Experts of a small language model: 11 layers.
Below are experts of layer 3 (counted from 0) of a mixture-of-experts language model. Rows are named gate (a neuron's input weights, with its number), up (a neuron's input weights, with its number), down (a neuron's output weights, with its number) and show model dimensions 0-95. Each number is 500 + 40 x the weight over its row's rms, rounded and kept within 0 to 999. Numbers have three digits each.
Before each expert's rows: a language model's description of what the expert responds to. This comes from a sample of Wikipedia text that the model never trained on.

# expert 35
Description: Prepositions after verbs
gate2:461549478447517526449577547553504479556592498510546486516476460503458493471417504480489518494485449573478508500487449466499465547536439528553483441488539474533466459502530551507537524496514537460525518519546479369544543525525458550461489526460558485491410510450481485599497475463512493514
up2:507533515471468531389503437538525491503481539502444556584532448541470509489443458489463424537520533452489465479455469486505548481461458509533528446387541465453506464511531503539480524544570456457557490490535502492499469506508437466421561503494499423517471492473558488588496520506504516545
down2:420502523440435485417550488508478504474481546455519525544480433519479525503537426570515526529471502527492479510477531500559517463405498521518519477502476442463427450513461526517532557560506497457541527459458519517540514548538483523435557507443497545538453500492622441563493523526453517518

# expert 40
Description: Bullets and semicolons
gate0:529483458465498544531503482500480463559503468509485551492500498501535543482482476610523445445391498385535536526502412512467502537579522455484478413587564483490536471530576471509562472463509480524465474450513459553577548495485462498476520530489522445495514449496496493481499518514522482516
up0:525474453508460533513503502506498470559490480523499579507505484518571525510468460611549459429432533414550507486487412483466518513581556458468503438584533494515544530481593506462524446480537492493421489449479452529547526503445453518489539534498480468454526486480529448473452519516491506520
down0:524437472474526440537452525507448410458462503462504515464427499469540464508551477550549542488482581497440567463508535480531552444473549514514545532489466448481493518503563485494491494517560532480468515439495493536483552504512505527588607584458550422484519478435468515466525520484473505521

# expert 29
Description: Common nouns and adverbs
gate2:465532526553418504514490514502494486547455494488540482481480511554460529442481435464449457451517509446532528460506495519479539459491446472520501512529526501494493427504515485522585519438539519518545474496466475557542512521530431473545398402502525485585416496522513477560565501428440469551
up2:547546472478475483475570512520562427480476565463524558424567438534521458534409471502515541510488503563541499477523517589421477477464498518501539560443529535470467468523553576485516433509537462487475502454519450509517537473493460495509467450522528504485441496540501584525463452501490550442
down2:506539509469507547513552540520502482449537446506544494495620502522516541461553430421534516533476477526506452498496587434487504506502465535541528563468480442495558438465515535476465502471506513527443555564535473480635443551516474524485489489491495571518474496485466484571514474556483489481

# expert 13
Description: Table headers and cells
gate0:486513504488457448572469507483432499537532515469486507487508521500448472554469508531450466493512483556541506486556480512478498545496509530528503512471455552462450505481483417519566476548598530478497471579515440602550437523546468472498496422469525530444519557565466576464516398519508479496
up0:496513500518502530468507546612497407512494471499577547555522438535542530503518410488465496502520503451513402475548467510544494563520494538555502538491488411490521481491554470407474519494521477502498510498535494454526560438514524504414449526507539466534475489527491461587469570520497525477
down0:491413518504473500537484455524525533513535544483465467525515540494408454565514492539460434551487417469447532491506488428486564485500467510554490486470463490490439492526497469525536466509429489456504488557451489510530485526648518512462478560490515543544556536414517557469516487448541508497

# expert 45
Description: Opening brackets, dashes
gate0:532489499527459582493568500398474461497484528471521525558563499528533543611512526521461460556525519477512541380532407477513510500532515521503435508522462548497569587474527512454463529532521541497426491529513498493515572484497495551504522490525490465518500473448483426506512484472456545482
up0:494499463476596514526475512519545437447547513511461514447528469490480552451504528427520519459456502513546515584471527485515505473461540448511596523420474476538501561488497520452551460458493436437520467471487541474471413509467535469478458507515507433512517506552429546482454470543557572537
down0:480462494465569414505435477443457440483503511473507533572431502431488464471456539510467446480502526510489521506497533552509545502540513530544529564432505501481542486472474512469486484485470524533479572551411480486494520464450551443400520542541559496489460442488530546589534504443467466463

# expert 10
Description: Months after "in/on"
gate0:475526403470470551454544529454470468528465565505496448520488426500484512531429502484505467575450504534514512483534449518461482565574469570521541525512558448534522500508568452479538455516532524379542530466448463514568523505497496541506486527451456468549496522492531459517486551429495459470
up0:506509444558453556480496544442497570525471498478434487522486469471475525515565501451537516486516471526555454454444532525521492598565495402548509523478501519507477504466417521423430505479495542533492464481530457513539526602488417477547522553475488573502562448511518513530460509479488511479
down0:543482495466511430518509523448506506502494549527475510544507528569472388492590532544538381497546557506460519520559529455479450525453562448522536494531561503474456498479490495495448518468489487494476524464503528557508483434565476523540575512572473488439445498552504491530489499556518427515

# expert 19
Description: Sports stats separators
gate2:436490519538498501474606495502512458529554589497508486475609499516483451558467475483503416480491549521538424495425495478485459421566448496487465506529466452485525500505507471492522421507484466570499538545540472431536448451454467516528512501550495452509514496560534469470510482500461438546
up2:502489464571480484470439495571491522449498492553498517501510556492471383483470497494434432512591450449505543446512496503542462473541576484477484560529478475495483426515418497523527502494502404614491548548523508555475502476521502487521440488541465461516486548506541501472451513507537470476
down2:515498534473472529532492540537439550568536517540495562568429499505522548487538546507450479520537420504538542453484466511457570491536583453520531505499482570514501389502509482405548474490511467501454487506453539557485465515525543443462470567442528564509523537461458549526471466479509504512